{
  "num_hidden_layers": 11,
  "d_expert": 128,
  "routed_scale": 1.0,
  "balance_loss": 0.000128,
  "norm": "layernorm",
  "norm_eps": 1e-05,
  "optimizer": "muon_variant",
  "beta1": 0.9,
  "max_seq_len": 512
}
Below are experts of layer 8 (counted from 0) of a mixture-of-experts language model. Rows are named router (the router's row for the expert), up (a neuron's input weights, with its number), down (a neuron's output weights, with its number) and show model dimensions 0-31. Each number is 128 + 32 x the weight over its row's rms, rounded and kept within 0 to 255. Numbers have three digits each.
After each expert's rows: a language model's description of what the expert responds to; "comes before" lists some tokens at least twice as common just after its tokens as in all text. This comes from a sample of Wikipedia text that the model never trained on. Tokens count by the router's weight.

# expert 40
router:115096103099107100084134172168148085113193181104084137165183138095157125127135167133103104089108
up0:137133094105085114138118138190073143084175097095105169138111094109098132147113123140168127084127
down0:162136103094120155101203127168119091134164058158134120089118194136096087113158120129070122149123
up1:082173185110150063124184154105117103113151119119141110148069127087173127154091099158144098117162
down1:186068127132093189154176140115085146125121090118121113132121146140064094066189108124108108201199
up2:095138143150084167143138130110088122129121127163103214091158110093149117110057196081080166114159
down2:142101162181129138154178120117136130108194143093106141097104107144146086076087108128186141125098
up3:115136137149121106110149065157190074138155143139124173160115110145125101079117139143142081213103
down3:168120128152208098125095108085122092132098108175098132105154148082124196164154131124144133168118
up4:130111104155168162042160123152142099089151168128039122128150075096158118123152203100102064130142
down4:162119072131153145138142140149105117126084079166046189183127114123127074114113118133161120122106
up5:160138137142140089118123071125117074111125188145086100133106115114154195114135179136130174126142
down5:128079090114112138113143128177125155176064108126168190119154127111144152099118167111175110123151
up6:174177084122138162139165135126131111147147135148124141132127173095146117113110087184102131115100
down6:112113146117062102077092156185120142183123158091107110187121115132139113088161142113126112137162
up7:107095090119125134092180088174135126166170154127070103206175085140092146137144169205105143152078
down7:129136107145171140116165171118166127142114033118131172083145160169122102127075092148173187131148
up8:090172122091126067089128080148116143140160152143172127164160111134127128109100219148101140092137
down8:079089126131156154124122159135129078117140131139096135165109141093172154145190107135101147150148
up9:095047153133124097199109154131136123111190136119118127101121049106156084164166148154091158101120
down9:155153098120101064129183106143111125109134107116211156141116162041143204089099101096164104113089
up10:138112148126192057144144160133150165132166163080102152123134128107111109148146136175132058128103
down10:146142169150138117121133122171122140148077145116142171161142100111157142164147136144125172063107
up11:098130119135171123131176091137142126078182123104137124130116129122171101135078149146115124104184
down11:144102116106168143110167107075172122044122134115129156128060088156109185119138086129133162148115
up12:111130179080121176119133131163149153153151138117162127142118144048125143096126159112181117104163
down12:065141131107128143099077113164123198137145114122119052151091108145132181152132121117190129155095
What it handles: Continuation pieces of common words after an opening letter, especially b or g, such as g-land-s, b-us-iness, G-overnment, b-ran-ch.
comes before: "s", "ing", "ed", "es", "er", " of"

# expert 45
router:160142103106104099069143152175158122129192138144132106173140068073169172138153119139092118139103
up0:124087121153154105128099167153080108089180178129083154158147112137153180127145146086185142100089
down0:121121101141100135129238170106133122112107086161160063091136169135166130112086072171117160138072
up1:111121109138139098167183092166141126123164138115121149192130063089128140104140106159171120133128
down1:120129180102103124147181113160105164173175111117149140114105139129074151136150148089057142176136
up2:063152121131113159098163125116120108097147162160133162106159171138105115131126204093109144178142
down2:120096121176122128142138081129144112101144145110137069123141134135153103061102139148110176164105
up3:107187128131128078081141054160173089126136139156121116137148115156132108146120160135141063148130
down3:092109149159163094160097073094106141102146113106121125095148099117126174083199092141163144123162
up4:192120104120150130069197097175126115065135123116078134118110144077130180094128161067117091185121
down4:126166118152100138131108098146165114111068139160095119151064166141128099143125073191110139122132
up5:125077102126160099147160109150120045162120179184152082186120165097127117134149101142151155100173
down5:193110075139092077153110152148102177121108132145140149098118118101139139169150161114135114133127
up6:142158076114148158098113099101154148191159122145171165150121168136129106158167124142129152162120
down6:078143158168037088122079085175127083123122163138078088126134128094123129183148145084139180135160
up7:102123122074128114160087112193163123148193225104124135139089084134140109117151196133056168120107
down7:137099093130141082146162203083112108116095067109161176102137172206065102097071082100135203106087
up8:135129119115138072104104085194121173175156123126102117107148122134106172127140154135160158157130
down8:111111081101151178146111164134168111118070112129122108118173133119179128136128084118081133125161
up9:104064139191151084158101120166061120128186180132100090160103135102112071122215137155087140130142
down9:138171156100116118091194068139139124145122090127169152138142165078114144115115111081147107108131
up10:125118184136156083146113171128158128114162158095074130121124141118172119133160142116116122098096
down10:105151107066068127100123112162178079132121086174138139196099158235095172165102148120099119102124
up11:098081140111150107128152094175102073074163173040159104138099148083179101138154139153181029089175
down11:144139141119172168080144134049145147056156118184115127124099112150124131131115127140148179145095
up12:135138141109187148123146119119141135107113170144143122132142135117154233144125147162123109111130
down12:095164125129045119115125103131104184105101106126117153111089114166158159143106148160084123146154
What it handles: Opening parentheses before numbers or years, en dashes in scores like 2–0, slashes, and math sub/superscript openers.
comes before: "1", "2", "9", "8", "3", "born"

# expert 7
router:117100115102099145096204158180139129112190148078103168144125078122138150140108116157120129113136
up0:127100109134122076080107183159115096118115213114109151136099148110178165132123123157127143121115
down0:138119134120095191125140145136170100154176104131085103165127155109114126079141093125110102144173
up1:114171122172165161091192093119160119068140157117146127095122174108151118160104074164155127129104
down1:175138108103101144122155139100076135141120098136092142092127138188074141087131070065127122146146
up2:124102112127153207198112162162041096132162176089142198179141154104134078119096143078108116156176
down2:170104050118156084139089087120158121104119139143102075092098148075151107077112071187185150148108
up3:121095104148119155116182144090168192122133141061142137110189071124151049141135137110042121142124
down3:134173106143112136119121115174160131131163142188147146097159148127159184088131091142168170132144
up4:135174078166135162094194122128142140124166106143126080092153127092147166143129143080111119141148
down4:149130195090099147097137141167127126147068152156083147158155216109086140098141141140156142098111
up5:158168104147099145115091106106111115149123177115111128132122132101147156154145104178108200165123
down5:113061138112090161157144198159124133170120139148174125166109118152082105079104207090175072105131
up6:138174121154094160112155070124203152211146096128162180088149154099183099153146151175162138107119
down6:106155128146131114111088164086157115098076164102112092150090103136129134178130143141119166181184
up7:095112123103123166133140114136155151152105224124101124143147085104168127155103083151060110116116
down7:129091114161141163100140190109143156124130099129181236092149202166120119137107148116178160154119
up8:204116128088109119109136079209102128099117120077121129173120098153046137166162185113112156089141
down8:084073118156141136102148160075115127174117135118044151135155129150124128093099091140133173158098
up9:095053132103098082126121131079078138126147143041111140049152087140179105140166131103121171085177
down9:161127139090128091095170139158109129122166128095137094124119136083099109114096108111168102105097
up10:087132113133168093173136194146163137124202113030097131105131120116134097096107067143188096116122
down10:157154141092111163138106090137160093163120082119147156094111114155126145155136170118112156121117
up11:136106132078144092140114091176126176159159164052170057157102164146149132123152112072093115131128
down11:119133104135172113086107182064155127128108102150133123120124078134112175123124158073100196183120
up12:089087152141085108088179152144123113176172176142132150107217129069124149122070145095133175134206
down12:110143075126133124090094101108144121124113114152124122135070145136133131101164125123120122145108
What it handles: Single digits inside numbers, figures and table cells, plus spelled-out counts like three, four, nine, e.g. 3-0,000, $5-00.
comes before: "0", " |", ".", "%", "5", "4"

# expert 13
router:142103126050101116094172172168112141123144186088148144178129097071113163139183126162091100116133
up0:123102139119069120126114095175101187133157153096137186092134082111139123105141157125153193121112
down0:117142122117106196141186164109137065121141146195137079143110153113117074131136099132106097151149
up1:109182187127153145095153049107084089142154162066111159106092103138163195119157160137153127113128
down1:138136143156144130138141158121107120094123090136130152104155093191076092140066100140117090171123
up2:185122082133140127147133169137080129097129194163137163130136114108189133183077179099117076187108
down2:124063117150188119136129095140126115130156144084088111091126137161108102092078143132154162129109
up3:122206101095108088060132074149170125097152132136136119156156133130104114155075163147107109201132
down3:086142154102139079148113111131117166125179116093101118124126121092173159173141116142161147163159
up4:156121081105170143077170095111048145099165111135078120090122146127131138120183198134093079082155
down4:118116130111160123122170154151093110136049104187108154148127170119124098111109126181104092174073
up5:111170188120136073126081081108109086180132165123139098166121153135131190134182121200096180098136
down5:141109114158098118122139136184081103160078169158140118133127126163128170169082185080118070120137
up6:105148106121092148123194120136205117128139111205152135135143176088155129137189086149077113121097
down6:119132157173126102110094137122129098142127186113104102139138105138116127088123156142188141156118
up7:128109180049140105105099088168089158155168173095123104159136079136084115170193152156090148125172
down7:162100102129203139128117151128153093143118045187141167088135197187090125050147133115156178136151
up8:195139101099184119125121085165123184122132142128152097137138134159051154156131178140107105081101
down8:090089108127083157094107155139146086172092099106096122112148119159187139140161127121147166134170
up9:130137120144139137132073174100126085153203157091099116144115102120218061114175118128049119169184
down9:141100146099103106093154118142103118187181162060165140139141191078119134109117104083200082089106
up10:115111152063159069162167168095114132151173114124139098180202151081101102134189140202126082097132
down10:116143132101105162100119126142126091147111145136135190151113097117091118103120155103097164126084
up11:108134167061147072150134096141125127172145124086169089127098136092146105160140105108096101124163
down11:163121140132146146109128168079101098073111129178061190116159062122117170099164198102141190152127
up12:087133135101194146075127146086079125153148157140176140156159116110107151067105174150170136105170
down12:135143101114113130152134075166163145122077061184097104124072141138138160160106130103140146150099
What it handles: Pieces in tables, chess moves, scores, math and diacritic-heavy foreign names, such as pipes, closing brackets, km units, am- in ammunition.
comes before: " ", " |", " |\n", ")", "}", "|"

# expert 63
router:134131156118111146125149206162144098104135190145172184181143116094151170161194090128115135099105
up0:147080100129129136098089147155101152060148152134086169141132107122176116129153161086185173145115
down0:125115125142144138122180162115101048125166161171132087104129117121185065079096127185142083079100
up1:072115129156117090166172152163135090168111119138111147121135120045139124151101094100104089100163
down1:097089119150143179095102169112075152106115109204145134113106134158061121110099179098086130178121
up2:094131143122146126123143175157051078069146145163134180133157115121163109176165181149105094167101
down2:151104094151149091124145100177106126200139120081061099142107142057152157097136106125134131129139
up3:123153150100070057123135076138103155119133146136106125192117108182132160108119166121126105154097
down3:141148114136125073075110092122139129127129131151130137113149126112162158108186094184112138091171
up4:117211106128147124097180161149108116123132147169116105104096153100111180091136185106078103110157
down4:138095127160069204114157074139137074115066113145079145190129181120111115088125094181060135121143
up5:118173120171136109117061077164169075127118239124130125148083164168141160181200150156130180113136
down5:136089101152117094134141162195149153176088114124115151061138105149143111177107168115143096141105
up6:145163107134140152138171169159219155132158108147206146117115128139177132140140140132095100100049
down6:090140123139114155135073152162091160125151162128082089175119102140082154091151165149142206106166
up7:109120170106140126195120122134159172135156178064182135130164128166110099191140132129111124174137
down7:142111131126145154099095132104198102123139073143126158063131134188084167127126129104138181176156
up8:140168073109162116096136064159070124150146169138154158150166170165075140140131172145111127080082
down8:096040143150120179127130207122119130111022116129077113151129119112132100101138098107107133163157
up9:108102133136119123178119140142134119138200133080126209147103098114197119113135140128124111052122
down9:164132102120100095130188080149118141162172110095171131128107146079095129129139077154179120073106
up10:113109131114137125098114210162118153141153174089094081109124134100148119158156093176115104119132
down10:123114120148135097126105086169129255129105097119145158153138064157084143145121150078062106146142
up11:105091211161139116151162141180089104135140164081130043145122152139188092151170128090090116136147
down11:132111125116180137081117141106149095080159134117135105051135138144137108122161134130091118130176
up12:108160143093124150088138096120149172113114197158100096134210138085100182174100129126146150162095
down12:119163087150142200121082093123103176144143081136157109119116159068084165109133164084117067167116
What it handles: Single consonants or short clusters inside foreign or compound names, such as b in Lugalbanda, w in Westerwelle, ge in Neugebauer.
comes before: "a", "i", "o", "on", "an", "y"

# expert 12
router:133070111100095115121150150158140133137153170112127155165185077108114157136166103121089068154115
up0:133128090123157087079090110189144155115145181104031145152151134097103158141114110097189121135154
down0:132132178161130142133176172085125138103154145168109091147101133143097117117142156118087115160159
up1:091178176124110108095163097127109080130098217141139159119081094098156121110125127149120140126162
down1:192132084097151158118176162150169142105072065115111116093063132131056127104152113123117131194131
up2:098103069126073151113135162134087095153165164183076182137172121086147126107100195098126120134167
down2:069097092152145088091143068100143194060181124105139119112139111120158149071150117099170136139106
up3:114126128105078141153155087095186131167123111105140131119132110146117049149124116130155106173153
down3:132123141084125109134142118139115095100162109208138142173175125151111204078179110151192151110180
up4:074116136137164141078145104104121159054139140142091106122100175118123154130126187101121057136150
down4:138136090116108134125140131141054058144081145150072141173165152121126074075117118154117135108115
up5:157099135108140087187128112175127085172129165172115087138129135144084169198137154171113090141120
down5:162086128153131168173123127139139087170088146133110165096174094122174102143089154110137110151139
up6:108139102109103159111134150158173085236176161107149191119108102122149172167129094098113108132094
down6:109178090098090118139063146116121109090118162117095099133112112129098144132132093150194096159152
up7:159180138091138150116160110126151140194167201105122147123111131149102185164163154154097162124084
down7:149143092134161120156110173097085101114131098148166157084110131163157073140118157056123191147140
up8:141160062143176134063122109170149113134116135113154147177172125135116134123105182128096128130113
down8:122143136121181147146117172144164070167070099195108082156115140106145189125142116071137189134096
up9:113089090103101086151117191143109080135164134125153100123088068120213130120205119161121182172130
down9:215093138124087160102180120098150056177182104108150123109137153125110205167131108116162084097111
up10:092121157165144066093101180107131126137136211119081109190140170169140122139173154141129090149076
down10:125143099107106106130101110178140100132116117146204167173170096128126117128103124141102152114152
up11:096098140136125096161195071165107103122096185054146089128140124105135103131187151061151117120175
down11:088091081112172132099146188122174123105141136167133155147138051117085172089172139082116153124126
up12:103115121167177116162165148138132150140134171127166122161196119084089205103146142203162120131142
down12:147163126134098128167127057103129147074130116143125096166176139146143157143159134156094082097100
What it handles: Hyphens and en dashes inside compounds and ranges, plus digits and capitals in codes and model names, as in nine-year-old, T-39, U16.
comes before: "0", "1", "2", "9", "h", "A"

# expert 2
router:110118095093120116101184176165128126118173176111120149134189120123097124137165084134113098141153
up0:141079116150077057136116140117161172101168176105097124120112134096125106108135184112185112095127
down0:103138141117147181142186189096159055100132073151130039150111141085120099119166113183089094121145
up1:094149112123118127136151103112139055088170141112136138159162145065122130117099136165166082136126
down1:124126110146095124137144121138119174105132120082151123111103144175083112127195127075098121170122
up2:113159107152114167181129192132099118117181147141081201117106146133120097125092184058161134191134
down2:115103122141180080109168070142131216130178105114154120092077090117098126123118104128148182160162
up3:140177131185110103161127072142147118121089155135133124162135063165052082146108106080159106177138
down3:122099104104123130077096125142132141117159136148108132072165136073115167168129060141184096139191
up4:137120098110110147107149120156126200081184107117068101139125150123136145151139148100119023128122
down4:073131101121132106090144123127102122185050099118139151138147156149096099174125138155109143112158
up5:141176146095141071124103084098179126170130155127141103137157114101134202180147098112152126153135
down5:151074113126134124161168132151107101150099167113176147142127086115205121148097160121156088078126
up6:068160091134085128112162145063150109158135102171116193136078114139193172128175117106165103169118
down6:143109163159092138130078146151135108115141122065093112162091175152111135134116086169111224134119
up7:083134100089137091150109081149121126186153226050087119206195129131129137099135132119094127160133
down7:175094121122100155130157125100112118088088051156137159035136174165104132110128066119150162142134
up8:191117116168149071098142108177098171100169079125132174146095138092115133172126131089132155097163
down8:106114128090118111143088129129115128153093126168097106120150125177125167149164121143087140187128
up9:126098141107125109136110179164128101143131113119147130134128116142193128159128108090059139097166
down9:183164146098142137078185135153121102146150106096128156101139149084136145131117078093082081168133
up10:068151124099133125122126162100152125132246179058107136161192155142133116058127088158118100135141
down10:153125108120141154151101117135147120112084124058167139143170151164143155145075136101192132150140
up11:128103085112151065140123063205103102152113126114153124135094104156146141104174070125145126096138
down11:111086142145121138131173190143084075094109136162133112085142074123139129150150180121150216115187
up12:098121124190151114109198128164192101105180194150156143145137182111078159111108158130167142121152
down12:125177155147167145159082061136135131159114095146135084155096109164107135139147137092147056187111
What it handles: Single digit tokens inside numbers in tables, dates, years and sports scores, such as 38, 2021, 6–7.
comes before: "0", "9", " |", "–", "8", "5"

# expert 0
router:125095120091086160134159170176127122098155222120156146173151104097121137166135126113119177136100
up0:119110115124071106115089163180096174113144195095136154131124055078151107161149171142124176152114
down0:147130124142136123106156192104084099063138133169146123122120137099154139113132097138081065152144
up1:106187126067116141160138108112141090128150129108134130113118132117153120165090132152120144143123
down1:119131110118132170135142164177107164130111118125107166122091064138083089128171079102153096169145
up2:093157090199119132135129162134074106128126148161098124126163107136121157151067153069130113202160
down2:104047097146086158133130130120109079148096133098102120090133157163141126072129141107122097093150
up3:158133160126065101148118068117138136100142122130131133146155121166158085185134139096128075162108
down3:082144127173135104112134117134148177044156096188124090124153128137104125131181137168117143125146
up4:162133068159120096116193167115126144106186149151083088130151142188109169140095121108142112133162
down4:162120106125114152119159107208155129150066150129124171123106154136058109109095097150155145165101
up5:109138112113140120088108081149136082158109207155118118101148170084110143150195149160153167161132
down5:194078083108056131113163157206111127157081132109183149140157140200140099127063153109157074089153
up6:116110099140121170165132168153176141135140136131181099098150141086131149210145122166118142196098
down6:111154133154055073125075099154169084133129184101161135152080107194144135108103105126158111167184
up7:115064151063115168143095144213076104123143198080132116134113088091086124166181155157118187153063
down7:134148091125159099090161110076085091133141023135126176077135204181095183118150109137110114120149
up8:099153089099133117101184087201136137206132131127134170179131114144099119131162149106125107144124
down8:119063149092132159129096204132157041102067119153113128105183136141137081137171131102107171120136
up9:113096169159133150174125122169124139161158210106152143168126093156174092118153112104114097103160
down9:124133133128075101078173073168112114132146086128199114143143168072093141135127119066164083058126
up10:108082110146142111136075150159109125122147176087072145156175148102150106119129135156109110133102
down10:139166155084082162111141107166165186091097141119150111170177098152110114114075159109112172116111
up11:100114080125138102123162090138118111082162177095125126135128102136219085114142149118116117099159
down11:155095153090156137051145194115127079039111150140136138114113137097088156145138133140137170093139
up12:170149105098148178116212171135113143155134182099149140171163163113124137092095181138195150096164
down12:100094150139078077109133077086087136127077077116113109117136129095149154156148145109091162159131
What it handles: Word pieces ending personal names, mostly surnames, plus first names John and William, such as Johnson, Sadler, Bellamy, McX.
comes before: ",", " (", " |", "'s", "son", " H"

# expert 17
router:166105109117097171103125158154087122090189136141102141146185113132141148154141170113105110128126
up0:129089122138089174107076172127176126119208153154122139121180097127183138177114142111177119129139
down0:134167134121142109154179113085127077071119125211107118116107130132073123112126117140079066138092
up1:082162151120129090140161089124129101100116133044140114107113078091120158136127177139128116147123
down1:144121085122175189061173172155150123122138088154108142171058118159039129161143105155070138155158
up2:099138077145106174149127144154072115123181187118112186138156116161151114121106211060169139204116
down2:109108087149135111123131145123185059134122163081105150101084108131139104118142062146129156109125
up3:147162102147095106122142061174157105136095142211082137132143157124161070181086125116152077133066
down3:116075092108137143081100128120109095138132123153130150095173060138110103105157205154180093184169
up4:129138095112168120121125106142094178098169119105070120129167126111128158102102139109106074173191
down4:121144113103087156084157129099121102132043097175113194141100187146075070167159093149147149113123
up5:126166118121144135137111046113144126131105155098117124147137082099193205124153099159106152127130
down5:143133128104062099141108142161119111159113126139141131115136117114131105107098141131185089077101
up6:118141101124094152147194129139173126143172094144142197130118128144140133133093142104118098133129
down6:106076173105118151084066132172134094100130161067117105138070121143082097155115189130201119124157
up7:128091109084093111144083082203121144152130191133119128131150111105122136130118146159109065152103
down7:133130119107154096135132137120088125145097085150119177107111176161115133124153083105173201106101
up8:161118114138164159114130073140108187143120155137152111139161071118091065162103190176108158172126
down8:127142112073128128109108164191129140152118107131116106156149140121093113106127045108121163158082
up9:142081112182105116166074114141104129145178126121100100138096106171157107171189130118081133100137
down9:151149088074098148079163098126140124123171138082128164116160158065096160091102114114169127104113
up10:151105177146133085161134129100146137131218154090078103162133138130121157114121119134154080089119
down10:125128143121154174110108130134118130122094163065120156140119106127164177151066146138095136083170
up11:138116193092137118160121081171178126105174181061130132123121151114168137154155150122136049089168
down11:127164129116167089025089187093113167102137135106124150124167077117146180102158066119141145182160
up12:117100119124153117126137137156201102148100171159145114161158148113088139112133172124170131153108
down12:162154139161110132120110092096121162112121085140090101098126101135135161116205086093116157132154
What it handles: Single digits inside numbers, mostly years in dates and lists, such as 1955, 2010, 1958; also degree signs and dashes.
comes before: "1", "0", "9", "8", "2", "7"

# expert 10
router:117106120085133095115176201196095149100167153110133179164154094060127134136113139175101143122154
up0:156129129101140053076111177173148147127151158127137119168140118109151180102127120090156173107111
down0:120112168133111151148135161157114093129192098134104128146102142135135088119154112213101130168095
up1:114137131068171099125149127085121148096141183170147130121133159089164138119115153220110106115183
down1:125145100128145147115112116109105156086075116169120114111154138160088095158083105091090096133145
up2:088143089125090139182143118190054125160170148169111176137161129132121111131116170071107136189126
down2:180101121097155132149161096151167141138149199074112114096132194114145095087129106171161125130121
up3:145174096136070108099111127139140140092079109116076089174130126164163113116163116136096081188112
down3:131109101147140102094099166185144160153167148190176090126180101137166173093151135169127083121097
up4:145118122093102139078224114122119130146139132111094087087140180092121152060139136129121123145145
down4:144084127094115122103185169203080113142050133174125199136134180107072081135121152169113070129122
up5:150174141087154088149055111087176103146123170140114118145130097114148128200148135157152197139126
down5:162069118164141128148132132190093125155091137175109113104159127127107113123114181158195084116123
up6:144162120142123162155181106130183092152157132143141139075149216135137136157108107127124124105110
down6:110051117104148097175113175116135118125097044073142111174152143143094130162132124134142173158194
up7:112128122101129155186134171160102120102143240113072141173135130128108141067106100164066104132126
down7:180089100123147161114166147121115091103097015135151193105107164175129158094081145091160186131124
up8:187140103110182121081104126172088151141144160104114176150150067175090113165126154130101110091116
down8:112114165136131102131089182137126105124102117154091123154118107141120091109140074144127165161136
up9:126090134128121112153129179154094120133193140131130174116100128101196102166166146123065067105172
down9:146186116081052107098178055122136158106174133095146111147119145103148119134113118121229116111094
up10:121126158089123085168112170099102110121165205052112085153100132120141094109155071126151049191134
down10:154144125090113131111088133147120133146136060126155106127161110151125161143096151181102180130126
up11:125051117107119138098139111200115133172144120030159074134144172122134089156154077070133109111165
down11:113080095102197128080094186097115142073129089175113135092118084122124181088157163098130180160156
up12:099177131104152092089191199169138125150120163118148121148172147109130156089098117180178120121134
down12:072119141135081136108110113097095103070153045165195102085101153104181145111134141153095121112148
What it handles: Single digits and decimal points inside long numbers, such as coordinates, ISBNs, table statistics and temperatures, plus degree and minute marks.
comes before: " |", "°", "0", "5", ".", "6"

# expert 39
router:100118085067052106132153142149112089107147147138119176125212113122140183126169094160087181088091
up0:105131060132099087109041162165130145123143160190127156175102083083159159131121135157175148097135
down0:101108125132115143105144146124098110111153091156129059112097129086143116067134078113056135145136
up1:123172121137087106145138132135105075149126116153119106147119167140133124133158087172116094133096
down1:159128099088117124117130119139090157131071150141083102093099126171043112102122134120033116143108
up2:056089104140069154126113136132085104163122157187089176134187128144161084141036148097115097155125
down2:139113119174172182125140135143151139136157155070130192062168147137163044065156120118145134085140
up3:144177151103097131101142060114204109069146093162126183152168138195118113103109187104081114181101
down3:103126138175147182084187092131137086110161141147196107101204144127117171133163145142117118135128
up4:100112088081136177121182113089103151066105113127083110148137166159174191085156185098108100138109
down4:146119122095088179114142144171118065128087161197068152165090180106139129129137109140101080104134
up5:113145138201142045173141060130141050085154183205105139115147104153167176127165143192130160124091
down5:138072127110103152126132141177106165151143145129117120123161149107179111147043190133178098136211
up6:167172117127113126142171167104191136146154092118095156071093146125109095127125120138124140124054
down6:115134140131112107118118150143147111097139109136145109133112124205092081135080148131184181110119
up7:084130136084105104139100094156135144118104195091095097148160134188137163167137135137130138135086
down7:154137122145174146121181147122109134108109074120118134111147157194130098073081125102084122114111
up8:134114122072121102144114082164113141143131145151169136103132094107147150143137197088117137020069
down8:114159123151105120101131147133137081150069128127095152132075151160130120086130081116110176160140
up9:102111111163157076178158150114096155113126196080133101109172118105178090172190107117114149058132
down9:126134111118113126121178110125141149157162145069139155153091158124088147169129093067146123086107
up10:056062159122108077124126138115141128123192165099147149090135180133144108107121105150142118160112
down10:148168107131156122121107104115145095163134134155105155163168107129060160151114110181144106101155
up11:124069152111150131143175070149130121077150134061141075139078145120169105104168131127166063128120
down11:099131120132134119087111134127136140073116141113133165096093104115087170055187158135151165139137
up12:086144147107125182119125178163099140136118150139145105126190165166112144099114194095163127094117
down12:140160129128116112110139062116172093104104114085125123117102095133139143151122138139156125141109
What it handles: Last digit of years and numbers, such as 2022, 1949, coordinates, plus some mid-word pieces like -on in postponed.
comes before: ",", "–", " |", ")\n", ")", "′"

# expert 8
router:171126091139111077064145149175149114099140182093189129138194099061123111158169135141096102142164
up0:164106103152141112104106112166091159131148167115114143207143111128118178145114113086177152120089
down0:145112134101109167098164166105106105097123140192154050125129210080136122106091127136114143134150
up1:072147135154116113143168110150151109120139127090143111148121136096165165159126160142129123073123
down1:160128123092175174156110133080142158034169058183140153168095112182054104154130139123123135151177
up2:141117084101111152104134124128102102102174215160103202120153128112129102114144144091145103119149
down2:107150099145156178133119071134166172100140146097088132110123132167092066071162068146180136105094
up3:139176127088066088116141106126158160110109167115116188158135088124147099146181216158127155125115
down3:110086088094168140122108117104089086096151100129162145133123110143113203162216161098108131127155
up4:178150099091117081074166170120107138086139131120074138099173159142155160109126181067127059095162
down4:116101148104101198127171104166110088193065138153076135190115136083132088144128119152123124114081
up5:139158164150152111130123062124112072111129189146109148170142102122114196195151098162167149129113
down5:122060069064070160131105189159106136137102118142206129124165161150129112143153176109132092089131
up6:159105036155157139169175130183141132181184128149167188152150189117164090125096119095144119149109
down6:116107109173129120128083111139148083117123108071165118166093081131080091088110143128123196087195
up7:091113136089114140185142130223129127138179189069131082135099078121092103112168111142083135161111
down7:140100147139205118109147178116114138118103102120167175068138146181088120086112133090140143169132
up8:183156087164166090159115098198116166114150090133123130142163122127034182159132178154117146073110
down8:074056158150136141137097126158128093124144129178103153115099183152182142088123100104156165160148
up9:064121111167173124163130152097096096127152163075111206120172136096201088122172162186165142091128
down9:203151121119099145083214102141114099090170079126170125169185170112128146139094126092169069107129
up10:134134154171123007108115156087133127112167172097128136140153162100151089116149146137157111153159
down10:124181110100117185129154117163164145153136153176140127138171141152163155150103134153119101133080
up11:115055172091151074120169076160108133158119098033129121088120118134170106151157122103181127091113
down11:159090136084129092098186178062072113083126174147144138134184122151125123068080178119127167132167
up12:094104139123133159099143187124123156144107164215104123130184173102137205110081124137120113144122
down12:163162107141095147121127083104109077063137052153105104086127154128145162153167122120137153151132
What it handles: Bare space tokens just before a number, following a preposition, table pipe or colon, as in "in 1976", "| 10", "no.: 47".
comes before: "1", "2", "3", "4", "0", "5"